{"n_layer": 9, "d_model": 384, "n_experts": 192, "experts_per_token": 3, "d_expert": 128, "d_shared_expert": 0, "activation": "swiglu", "moe_layers": [2, 3, 4, 5, 6, 7, 8], "router_score": "sigmoid", "normalize_top_k": true, "routed_scale": 1.5, "balance_loss": 0.00648, "balance_bias": false, "init_std_router": 0.0395, "lr_router": 0.00196, "vocab_size": 8192, "norm": "rmsnorm", "norm_eps": 1e-05, "tie_embeddings": false, "optimizer": "soap_variant", "lr": 0.00261, "beta1": 0.95, "beta2": 0.98, "grad_clip": 2.0, "batch_tokens": [65536, 131072, 262144, 524288], "seq_len": 1024, "train_tokens": 987400000, "steps": 4672, "dataset": "wikipedia_en"}
Below are experts of layer 3 (counted from 0) of a mixture-of-experts language model. Rows are named gate (a neuron's input weights, with its number), up (a neuron's input weights, with its number), down (a neuron's output weights, with its number) and show model dimensions 64-127. Each number is 500 + 50 x the weight over its row's rms, rounded and kept within 0 to 999. Numbers have three digits each.
Before each expert's rows: "comes before" lists some tokens at least twice as common just after its tokens as in all text; "gets" lists some tokens that make up at least twice as much of what it gets as of all text. This comes from a sample of Wikipedia text that the model never trained on. Tokens count by the router's weight.

# expert 102
comes before: ":", " (", ")", "N", "^{", " /"
gets: " m", "″", "N", "°", " km", " ft"
gate0:560473458501486429514550522502500465563545485545458443585419510469511461517504512575550552505483455519479513565505384490476529434402437548470464382537482479559566512503524458490473555493506526
up0:465504496541519465454551513559419442530458403654464581380532576555604444525534474548527498555519488509544492458495517555492453477545529516520450488486484453435624495513499406447516538474518442
down0:558478506439473548488575454621524533611507480532476530508558533512468510410544554485457504499412434474442415459523396489545497519548605506569480449452508506475556491440482444572497563455423537
gate1:621506520479597540518569500403534518523475463645499488468531547484516495464497399525520526594462441533546444479501456349444523615525473484491439484469498401471564521538564512545406507498563489
up1:560522436434549528520563481391547567482466477623541463476568529520531512439435441532542545547478487524519443519557480324414522561510475474477443464493464409466602492546533518579470534490527539
down1:552478506536416483424501457437461577467445384544493523560535471516546495466597592552521477445546495565494522536563494471487501464426571551494592498529513447389542517521576536483588514518357439
gate2:412533524400563558515389541429500422458475467463494481518598539460487519490480545437485478489466500531583515493479488657513385523472457494593531537567543520412512482562534511563447495455481480
up2:440557534486449475518438558464501388484434472530524466519494560469509512562545483522429484463504458595514514553544492619503431473440403490627492517595556494470499502556490446544537519484416475
down2:481414488530485410531388517542562503588526422529556492530448503479518511529515527452468656513527520510512515503482419526496523543428572518516527503560511461543466445608493519489517519521562513

# expert 58
comes before: ",", ".", " of", " and", " in", " were"
gets: "s", "t", "it", "es", "g", "ts"
gate0:442547619537535550512445536487492547462528506564475522508537564531667479571558481554495600467503441472562516510547458481474415513540468517472492473484441484565462560554459462493463532451570493
up0:470489428492553478557490545443498431500426523563521454605447476519478535561472520570562542491581394460566510504570547527450523530532481536481515574446453474522525548469547467588485514504400474
down0:487485501541519539539501564540615521528446549391610534450555506518544515532435481490498414540425449526488495530480449395509438487493460534480542447474469555518491522507521454559474536413551505
gate1:476448444599494497488463583539617522510457441425497449374515516527471458500593477491469577514526423578583456491465473495464517451533475525492506627490556489549522448489488466485462510489501573
up1:498496508510393458490458492540472518506571481352467508531432433498559508483488579574526472538510447514561439527510443504667579497496500448483579575513555559503468513530454564600528544555484526
down1:469500487432506522434519431558479474575520437471529533563516438567504537515487487530479468497504530570538464475499587384542481524507493452494461385530517556482546500512484455462463475515551433
gate2:376527515516529561556539507555497505498596491533463547516526521432458493515574507585504487479462514500477386521492515506622458515581505506390385569537464514455577469535439467514460390568551526
up2:371661511464611557526373480565437541500544530434483474509427446522483510508449496465558513487485505491434540406544448464508420545564573516455545594450420537471534433500568463448464485440438510
down2:553507401467482551434491595597489477431414532441486481454460454516495502471513514559448434517416464452559604517469448505493507437513524396469532368415475487545494513545523461514458471494516495

# expert 118
comes before: " ", "\n", " —", " MP", " −", " Succeed"
gets: " |", ";", ":", "mit", "but", " when"
gate0:493493448528538514477452489445553486479470539461548553554523528465439518564544548475555433456527449574449506545503518427547491570597506491451533544552589491527500539447533497476432576494509493
up0:410558539498490500489599523511466521525478417496475451463471501587584473489481447490513489566496526529469506426520453540484565501440483459489421478497485469533469488510589539608469455481583597
down0:474472508471506531573547581484512431487471507515456556499509439540452545560574519522527517431483452562506568472528500427495403580529451489470475474434513560496512525408430527517493466464496452
gate1:488542465516530465425525491548477489470485387482459490450504446499513442469526481465441469573521579551555431521531476489504505539544371540462495498442513524457513432554443547497454454582469496
up1:429568462521521471480506406527442509522471528487462493464525510462539429462490524378525453604499500492513483602495521482459488514513437514518489510568517451481435453527486484461383526444532490
down1:540420472519488506468529591532504477476423577472507464475548496553527587435559563530531484449495525530532439535370586487519502581536521393541401518487493506479475556458542487533443482450539608
gate2:488498438433583571493531447345481446486524497472525563493456535529508505581539499541462472490543507405469553447417506552639445509517581523534458469424565472422547430454405505547450509501583494
up2:483566676646501483439483528506553538561577558510467509542536541480508497477506557493453456528388543568565528504435564451393572534489471469480469522531482449532497515518636479384501471513434557
down2:525426473427511528598489410600477461491601419480437520545509531593512489543450514503536551493517418517587505501479591473491558530522488488462519417522476452492491463493496478502480424446536626

# expert 131
comes before: ")", " |", "E", "A", "M", "S"
gets: "S", "D", "M", "N", "E", "C"
gate0:469514394501413471493446460542540442408451479493410512592501521521541510544589519572524538558513389450458433566565582524520591549535459533534553506552467505451585537497428514496448456496567526
up0:383601524483561472518398491550498502458504440491546506476540512514613470579455492594549548452520384532502503545550494530560551520467520507417441445574494533490509455440517529519473489499499573
down0:554448495493549487541454601618495505499553494525511613496447464408520460582441476483435588525569513509527509459510478561537552456370402519519403467500579514520457524455514449522528612499567514
gate1:519442580481536460461498445444528581593597552383446462520528484469484504548502527510575482542563451646538491638495474572510504546461507518442509555467510477450503445481433513513495456521472488
up1:535535606515501518423512510416515541539537515426479454537479505469415521544560497482544466514543450581554503581484514605559545471409527543503473530483545518466508429503428531557469463450478461
down1:499429489454470519452522444502430502576457524581450439541517535538511489457521548476550554503522502580432479492439361461527649536506423542583538559535483547491412544481481509554479502488498555
gate2:521575510427613425554531496539544470473494529527461481545516479434593544508476514511539491453469548490494507432486468571480469502426510465530505394519510547525527491496544439490453439504530527
up2:506599469508569528470458459577524564549532560469465405597489482487520429495467512587484509450543487575417474514468448588416558424433577483571518420520473515564448513593468496618510488521614551
down2:505430527496498544486476520439483444510462512480538378446454511529537449528413475462404493445493521479437441505513585530494541444477505593506557436537395527540465477442514492485466466516490469

# expert 138
comes before: " of", ".", ",", " and", " in", "=="
gets: "s", "es", " information", " games", " also", " events"
gate0:513583394510526406462453533576567496490512531495460501483412429528495455520459512516537478553585468438473563491459424529510469460540484494479527582499478512499546436597455540478452497467588507
up0:435428493445529601560634480415466456564445528567470514554544597495559559523483467537523457470450506505539441471516525575501526464411545454424551438513523423432493479482562558468529503566412512
down0:581579555574518434456545432487422519407496495498509438506425449472527532500543396581487466540526442379582458512464461497486428481524548559429534544557496511456527476477496535476562421571451438
gate1:500524530512452605497601524387463419462497520512420571496634548568455565505568460561547444499485515491551481474495557492551518471525397494452387534410601507477435501483533512423470489508453416
up1:530530536521517462484422521591513560547493494474526458529386448471536443441488530434387525578553547524480552491475458470455467509528603489591542469607364580548531503523510433530541532471509595
down1:488518549462608522533508368552460458512497443513488479499603543530440518474519430497494497452449610533463500523491509504501418515467509436455505448542513547446564532554550465527566488519453559
gate2:490561598603543491549533520488525482481555466502484504384542565646492544518581488484462447533443467598480447539462596532522515566501564519490414565568479558462492550387520431544542554524508555
up2:445533546553532489559458498412523484534574523461451477389527552649591504528534460472454434546514461520484532546449577474453518455478530579544489536521485549533435525467530470493472562490525538
down2:481499482450520520479471445474445444453466583537513451481510573472585507463529539457533491544489541511496514431544480515578511489443434490505500438575438484518509367471543489501602548450468507

# expert 120
comes before: " ", "\n", " —", " +", " −", " MP"
gets: " |", ";", ");"
gate0:468580479420535414450514521504545478510489561465442455500380531458290457470528534496500534477609412490513455471537553420413572601572481542496456463370490499468448475518518523480370521477469406
up0:497470495491411591505446460473485585529521468573552457476503510498563570534430485521490588509412583498497463556505466496523515446445482540457521466433416462581404549470559550540563521377474520
down0:583558413506557452473438496457419535523394501409524520549435438545614439553507519533516437508532531544580541455547486526606508434582478531561539587480493527557619453589594594456434398408528421
gate1:520438485483615551595582537541521493508520515486524544569394429479495526417509572461489512419433471548536501532395470471537540444442574498511598497539552485460526511445424507417510608509494542
up1:471520528453517501499432506444500475509419530434508374569491518528505570528620512487467506528487549466623426545555511557545532429545555476583633589549492535519531412499437512485496560488482495
down1:489514517438525424435557449503538478510508535577496619547476433483457460539499439455532507478461495441474551444570533530409441523544515505497488475521487422469515467454498461478575498533439415
gate2:561505540610456461460470514497512522480511560576471525496408543469481518417475492501441467428503523495552496528521504425510605527479398503566487522482546413430457505592441505537406514568482483
up2:379460448491569507559578505511538497477444410428487462509541452491476484587539488448536543494575482474456459466555525548513418399506506532485524508509453579629540522481583486456580460459550474
down2:559476482516477449475480583575526483471469523560416570571617518493577444445471546543505560487478504504529419535508423559473572442565485531529553469459510481484449525443565561475513468497559522

# expert 108
comes before: ",", " |", " (", ".", " and", " in"
gets: "s", "ers", "es", "les", "ts", " S"
gate0:514525495441502518477505406466640522423408520484558521436505412506460443527548473552593514440444570487498569498478393546528497594495542470468386460504498511462498468538558554475430523496501451
up0:573518490454491454457606475525436462505419549544497484482475372493487542488525464515556465558454543570438477469427477442526513567486539469394492484469465507520477528590499537486429493520508443
down0:556507529491510494509441528528494502466441496556503524450609418456548595517439441481469528485530494551518450477454383520404444471533417463534511490448462566502453528385496491510559417494506572
gate1:446484531605439566505550489537525535508588493520529590505548604530511385504533410509535401535556552474512435520498485518492586690521474509506445467463593561440465461502491476484578458565539511
up1:499415433508568445521436498499530439460390492463528438506481514542500404581453508473430472389498451583532538423451522508401328554491486431584545572518481443562472481523456474529505506538479436
down1:514516512511578512561548527503541515545560465570548539519288592433548546517642515485425494502522459503455436405463504579437509500423528489486562485437467519499415509514564523442506465504513447
gate2:493487550431525468430507424430502491468498529502484534515432430519513493493476412480479522481546549380563495536504416466568594513413439434485460489587524617518545576533509494426516555469505481
up2:486517427577505541584569528496492496416592492512506470457525551509462491442454512504483497405470464547436485515540546458469412468570528575482528477551503459426436433463553508596497425457463479
down2:479503566508537563497549613424424512512564455506424536558447418478480486522424541462455430504513516525461535585535475462494476532451531425432479502511562373499492439534462486467513559491535485

# expert 162
comes before: " ", "0", "5", "3", "4", "1"
gets: ".", " |", ",", "–", ":", "th"
gate0:507433517519484541538563467509611422533521566532473471529536442540531461471499554497559465560441446512538503524511523405528536453484490493469491460537472665543489532508539499533429554478512466
up0:621473476523535575498474586379449483550546597417444589516534452549454635428518480512481447481526529507488453511564487446419482477507579482507573505518586451530484480452485423594522489474505504
down0:454499448485466457491488452479433509512529476488585494505438456552550488370530542438474556488451526455492464570398520515446555387537526540526458502423540504449470435480489452480515456522534508
gate1:543517480535451451478525645442516482571411525521463501433581486531452502499503528493573446545513530561522547516618518484529589515488498490538560535465557490519500457506488534476490490480519598
up1:517517428518500477428490574440491505528465508511470512480538498545436500532471545465587410587571466565509558541583528443497627543444466502543583558513534459529495440447484507482565464507569534
down1:548472504526432537459496532529508469461437470484489498516500511488487505508536501496452500468497462502556425517639520427550445527578491456475453468368555464505498385555497532499519366486396528
gate2:470594466388523512473530555654499532496535462510506543528474501488432499569446510438590478453490446505511536449476536489406460529472461535496475536472492546486552384461495542455522542573404524
up2:501627448368458533491514546567532492517556484496488526540478543556459515498443497448631508425488480496505578495455552470408517505490453544509457609474503586490518442465445543445571559525423541
down2:439552525502518527519586461397543479461443480410528420475503550465627437523469478440518555514465488480512528537506552578533498563601608522408477485532499463527517390484544425647559538422420483

# expert 82
comes before: "2", "1", "9", "3", ")", "4"
gets: " ", "1", " a", " of", "n", " ("
gate0:497585459449530471477431516485544439405617499544518518466481436599464548531482385513535493501468509505612473517559597496450544507516469578533457450522470566343465502456437522512539478560555547
up0:487505559487501423545583569530512452437552557488400495478482526568448493518522575582513436398504554444562508460568474378572434525562468464432488448509546451485449541460521517596494554596536484
down0:491474475493493535388528415445571551509396550505540513482587502470543528459446508543526473527582551483467496527452513518464511535495571545477531435482481396495518564485493451467498500484511482
gate1:549446504449472528451486503535520479502469420479544513481492477498536546490584523455473568533534428466477431475508458459479442440520539466428471438527507460446482400488489481437472429500469451
up1:404533392543567485495613516494503429491479565524527507549549530482451487520514502517448463517502583381544510456542406475480523481493576471474548565589535564529490477468434539469485477473540495
down1:538647460476479451444487482538521609561470540501481537516517503450424561414504481462527460506543455505487465486458476509416516462584372470504478478465615475501538520432584491405467480512514518
gate2:503531488456537428499473534588500490488411530517467455488562439468440423549528518534440487373519371428423594547509497502510467481548534458563447495488523380513476485486533441553458494524511423
up2:424474557483458449407433492473561551499534425458529562428466483586513379540486506549448493573465454523354531465542578526551545473509569406489505555406487531538464547532542490516471475482488467
down2:462516552445552463436506550545543571614540432488503420430545504533496471477512508431536500604406519478565466514496503578564477416562527539496508487464446436460400486451511481489532515547438590

# expert 66
comes before: "'", " were", ".", ",", " are", " was"
gets: " they", " people", " he", " she", "ers", " them"
gate0:508505458500561440518472474479582560545482554553404400575501417395559517456543546447491522541583537434434496599499421572569514404453545487539527509454519456441516555546504564466486478527517509
up0:465505522546440468479489539575596534554519559641456525639488487401513432538511591465495510503568504480420499597523446473465493547526489453448510502474524473542450517507470479441503515501540344
down0:486489520520503505472536501599340483558562432380566551458427578474500458435460416474447597514451555505517501494453488471422504418484494546446487593519364551474475466476489459424538451536507476
gate1:397507483468422454489514512458452482469472524490456415454483549621516535516517531436471517571534525553580526589497403502494526472465462473515481531469481432522466397531459547502443480499526559
up1:429372480523466535450580513517506488422488486482416436413490429523427448474524516463423525496503549575388444561451502431516608345532470469520483553462486444478477506483464529515518425523523532
down1:566471460571400471553434499537525500559407479514407520597463542469477449551457480569581489602552514448537525482466455548429455526418560493587656439518498529521565481478535480574506540457503526
gate2:477518373561442530579499523531559447512487461483457500548497432531565586492471434493513445456577513512420542511529505515397542496459418487480457442516480552628570472495454413455457492495596560
up2:410473489581476574527522549557466554481447469492507474579535487451567576555431421555547430537559567544479480453511556476484498488476524489492524458484488469580492437469390507436449538509555551
down2:597439507582446438511564459542557491466452500486462496492529443538562515510509570597510466430578410519455482489488415466588487538503539475498496458479462434522502511538490529432504483463528554

# expert 190
comes before: " ", "==", " A", " The", " \"", " UTC"
gets: ":", "\n", "):", "°", " /", " office"
gate0:471524513504522565489354505499489414436533569434463566498530570482471559493496542461420442418529458514697465478508394511497514467558490464540422557562498478432442471441546505513431549488446577
up0:507398533530577524421548479488430564484486503567517431517545572543497451496560556440393436473480562521559494465461441514482499461609522493532444433485469457505473451521546431484413534475534510
down0:509535564494532524511384509454531485535534498408538446495543600479580477507491581466506441517506424581558555531516566536474466441488642485476549526579503460540515461554572523441643531600580540
gate1:473482532506532503535488572496525437467533562542447494496530482537587580568467530563418521474469504490553422517555492457456508538490508379529504509570484529498561420426446516477467489528532518
up1:562530492525471550479520462560412640494494473513563567520491504482477488452477516465574483467505483495459429536470451555625398485488493590456518414452531588541417540588514582453545487509440526
down1:521483401456484562602404627438440474547469463492450478459461573492439485427529578389518614488487535446472552471588485508533527501541497497559570531442500471501534440533499503574449478524570470
gate2:423554545531519453550425485552468461454461495437374517602616520479539489492420518476489507552477544466482459447476503471504522552505481559581481436410493583423439570500487479527486551543501539
up2:458435492457550591492516477465517561506509441503545561429535500432525493520498599508550520560489514428574510493500479414498467456451478548514543529513511539548479462441397489548510451485522438
down2:553563541427406478473551533567558506466518427479458501591448508545527492483475553524607492483564538509479531429517503486490514506527594547419478451543559564567491537516520420524489444532499595

# expert 22
comes before: "\n", " |", " The", " He", " and", " ("
gets: ")", "\"", ".", "),", ").", ".\""
gate0:567475529508483447507490651559546434465437460618510453528577564566474504522542487523496529547595496458533536480541477568520539515546538455463500531459532447561425477513483437510353489410502516
up0:491426493526497485489548675521636429485471475505509481541589523390499504597455381516519480519519495423464531459456554561486526563491509440597470505559541493540562524577443479567494545493538420
down0:421488516487478492453557545536563455485516470438544596557443531523548464591480539474480580456508495436407413497531547457477541592563489525566439560514575517504470594629547524540564602451477545
gate1:419494463609516499536492570450502490492395546534455440574425464496515411493563544550462467509455468467553527478395407552541537511609447433631518569463485438416508532519529397421479509496554489
up1:469492516560472438560460577527496462513466490459467503490416488506477497465532520475466386545486505464564493562502434503521560482482548453635526559465471481513519553546521512521514524497527485
down1:582479564583438520519428474577485539492426483588405560543531486541563545397423499631463518545487486529536534458478435476524428470477521511545475453531536435459586453476558414511517485474539568
gate2:577526451421488550489556557434470388446527458471474469528442511538527482508503458547538374537537485466466508433498485508471516476544478516513521498547521556538544533473490573456458445604534537
up2:539539507482494463518488438522514540596408502481488509520519466454444490511460609508389546560473561503581529560511475420473473506536365514551450425445460510453391508542548499588481526391504466
down2:550478571509541523549559589549502388438500415549589474426449552538470610452531438638591531505571508579536531498492533503564484516473521545546470494499532397423435493432574536506426535530394522

# expert 57
comes before: ",", ".", " and", "n", " Army", " politician"
gets: "ian", " American", " States", " US", " German", " English"
gate0:503528496537595593478437544414453467531494455438439520444563453531559471446487531514560572515611522524524511507558494484582478537472537532527458531536476565516373525505527545495374559512461488
up0:536513422440494524531464580441537465489525545502484515507427554523528518465383479534471511479493515498532474491468559393508478423505550493527444472545520442516516423478502517505523573454430510
down0:455491488548551493589505445485614514484590515521469498463493502525512561500481494456492453488548455586456413491576498524555482512573449444495640469434581504453509461552550444542451553502509463
gate1:515506464502496467416480547481545482487439545452489582569510606584442480487485533447570453472509432472552427588490546551494507514466405464526504559436498433533515412462526442576512433494531499
up1:487474545467532531529583430458569518522410393471496538440503500556553526529565494481538511487501445474554435460513418528564481552520464429480455548429532507420560545537500567547442462571512531
down1:416613581512596560542435487459625444402478532462481516523644505465516525424525493423508458496479428534481490461495441550513492569569532523489490557506581474492484538587551518436492497485490489
gate2:523518476514479572490451398496554457546530569520466522519516552547589490511524489525385522480473524548436466422537446569578435488416633532561465406519515485507511369438464503463502492499452620
up2:550549536445501518482483486493468560556535543524459381533550496504568488429494507516364492508463507532405507410562537493524463521430617608605467432523488579475468466521487429529612533561458581
down2:526549557481513403537472452513562549536496532587515488599549560465511546474482558479486604415499472415485531503492497477512468477475514519499608445514481449543460567542488539417537500480520498

# expert 122
comes before: "\n", " The", " He", " In", " It", " This"
gets: ".", ").", " but", "\".", ".\"", ";"
gate0:535455584473462450489579503493569497529445512579529522453456464534522471530401461480572446496496494470497377561501370458543499485542503418624436475367492507555494474474521510563499500475520442
up0:462516525468539566512450429426437434564469398537482491493473540515431347500498584581513510376451486519427448434464462475608471488544541570491459461434530493409516448456517574567501419548433501
down0:517491577472592536435587514542542449497568538552493438402575526466559566510488424467615538452574530472634522538473459578478561506450521424523467530468489505570543554548490465625564509528402448
gate1:492478456515425570462511544471548508537510471460530433539518415544589454505541532496523525486576476438423502578530456499600480350515466537500483476550458474446542481420540487554458489534523640
up1:478488531441514582476524475513480482538451496600471451445473595599401546431469418602432484518498509511506484404434509550414491621444608447519494535500560520512528461507444501492482547421457484
down1:549492508444551583458549404530542539551412404480503509568521531432524447460466516503498548574576479528457466467560484465416424502555506594512549461458487435526487531511436564557485446471504571
gate2:603436505585442485594443548473484470448600522508502493467489525507441595571464514536484541491451544560505540574510543573473490592407531423537460489432478485511529482541558462475502493493490487
up2:571403512528419386541542490500466442482591514576494444392439475507413613587462498484460571473422539525550495502505537556469480564432563422524491451462504475483558490527454481560535498472507471
down2:554524536620556539545498486475502519421570485530611451448371448527499500514471550494488540514520479490408557531391513450441508495409427500547503467486550421490481471423546424493479473493493475

# expert 183
comes before: " ", " \"", " —", " +", " −", " MF"
gets: " |", ";", " /", " points", " ×", " goals"
gate0:465538451513639418454478473516504496421522486386516527539525483564409575534428529530492475467503486520501468562449489495523602540531438444496476434497519604518536428490584458595428506524471516
up0:547445541439441468553575541495452527568513445533468446491560542468555552523493512443543483569501431535427483470572563483474472488441523527529510574534511459465500507486474554440528504448513573
down0:595455569487504445548525469467578472461462432558427500567466543494519521471481532472512549437481457521476525491444591433493466545487549552435433415492455572527518459484527508582525517585493506
gate1:451538488622429477471539580607434552537499465528522471500469584472531456508489453429560513518402482568499477424611436470513473566459542429544554435391467555447503547466489564483386505479592450
up1:476554491552475485488499580567402522518493468525496452501419621460523526498465425430552502464413491562461486456587485477531477577513550428573547424428437536514507528449479543497491506483567448
down1:552532491555423579533494396532484587582426518370449507510518470610545436473469580509524501500564500462520533500537491559470455542628463524516565536484552365580443504429550407452477552385485483
gate2:498504538339469424479513497461494501409482594457487527478474584442418558511521460521481508555638492517540454430509529474526513462396467513615510455451437493493508517483496542480539468470504513
up2:380540517535516542535485496511518517510459449526480527545633512542443449432545585510551489497451529468594520557529390551488381512374461512500478488588498426517545551381474492574479462543531558
down2:481467447509522463561470437428432564624441480440524494520469532542590507508450539465467568534545495562583522520506593480572521461543465482541425510490577524546394560545472478549477444517490461

# expert 156
comes before: " |", " J", ";", "C", "n", "N"
gets: "=", " —", " $", " USA", "·", " +"
gate0:493438485516581500523527513496470578460453521492435472543472465440550565453500460502562501493500521486560553499558532601580489540570590477347627457526538519475448565496528546391482407441612426
up0:534481609495555484565442512460507552474471491504491526527502500604547518432421444475543406533516528531543512583495467530436523534583458557509475467555517606415487556549430595416459523437563513
down0:551509436452537550477513454495540540517567510469529477526470566503529535451616490475479609431603575549558556575545560499560526510561490520449493573418551448474421483495542545417452429532577490
gate1:528466447492495475459473436582436596469507527490475520442453508458592463493462563490572532470429468516522530465583509433372475508510512530514430491470511458448542616436517497595428511587547571
up1:474505604448557549473524531369570454541518498495447498508546427575451485504499507477453431562566517424453475539461465511567513532525470473487542482492464533520484433521483522397524520482470456
down1:473496555535471484478447494530485519462513531515511554609496471525561538482512543573527470457497490500461571477514555459421526366426544531532482549469513557420520587507459562578486437550398496
gate2:387493480583517543543461533474466414520493478523568497448477472434493525409522579501373416506584526555497535595620471532582572527517517460455480457507542514414538493423470500441435447590518497
up2:469466499512506553520505534553553559531449404468475483467455514390523531550437481524550516570488539492588489459486556435434482416595475489490594465437540443535521566537520449508524512394607538
down2:568406466490544425498454502451449528513500524487559542617474513495465502455431489502534459534508533481471434588488584416450515442498493521452512515533512521537507473415478509416558495545499522

# expert 37
comes before: "1", "2", "9", "3", "4", "6"
gets: " ", "1", " In", " (", " in", "In"
gate0:424481471478396556496562443513538565392488478449486451499545629497390595646457492492497470480482499471476558452505547428495488500462468581468500482544531522593485479478434471573433523450521454
up0:544452424573528496501510471441531499422545467504454474542541450466486391457536542485592426521519529516593442534579522417525506510483595518510426608486550585484554479441545504501487539517443494
down0:538571470575413467467517601414442463465449512506542531479538498543556551522538464476535568520546530478459441509510460431493464530401438503555477526511563520459467463507494574510479555469434538
gate1:475545479506542452437456478538541373520621541516459447525523567483479544599511448537619477391509478537532483454476481457397610439445534502445559475494486611467482493592490491488546477506509622
up1:537571443410489522477614416563461496488508497541496546481448524587473478513535493468546553442552610525419434500490397476459482429529444466567526374527498499568511465492467505530389491414462484
down1:497397450477501464456526520525531450443480525456489472563506547536489457570426610483470558452436479476422508557413502428532501523574377487561510492396442564475534526535470472515504473424506532
gate2:501513542476440424582529447474493559466464516531531484546503475578508553609514515533499556565464541583519473574468488513449490536521442505543465475500521499532468505567470553550352468543494438
up2:532585525517488592582495542506397513528476550491488505552612578538495570541529507454504482504466468466411519485463475490527482524574431541531552410527572458592447467441499505546372511451496522
down2:548462452497536474551466583480557433476587550585527415567574498491462399519564522452528605520453477556438596545461490430490525577455461497510538455497527500491533446563441506590473482484512534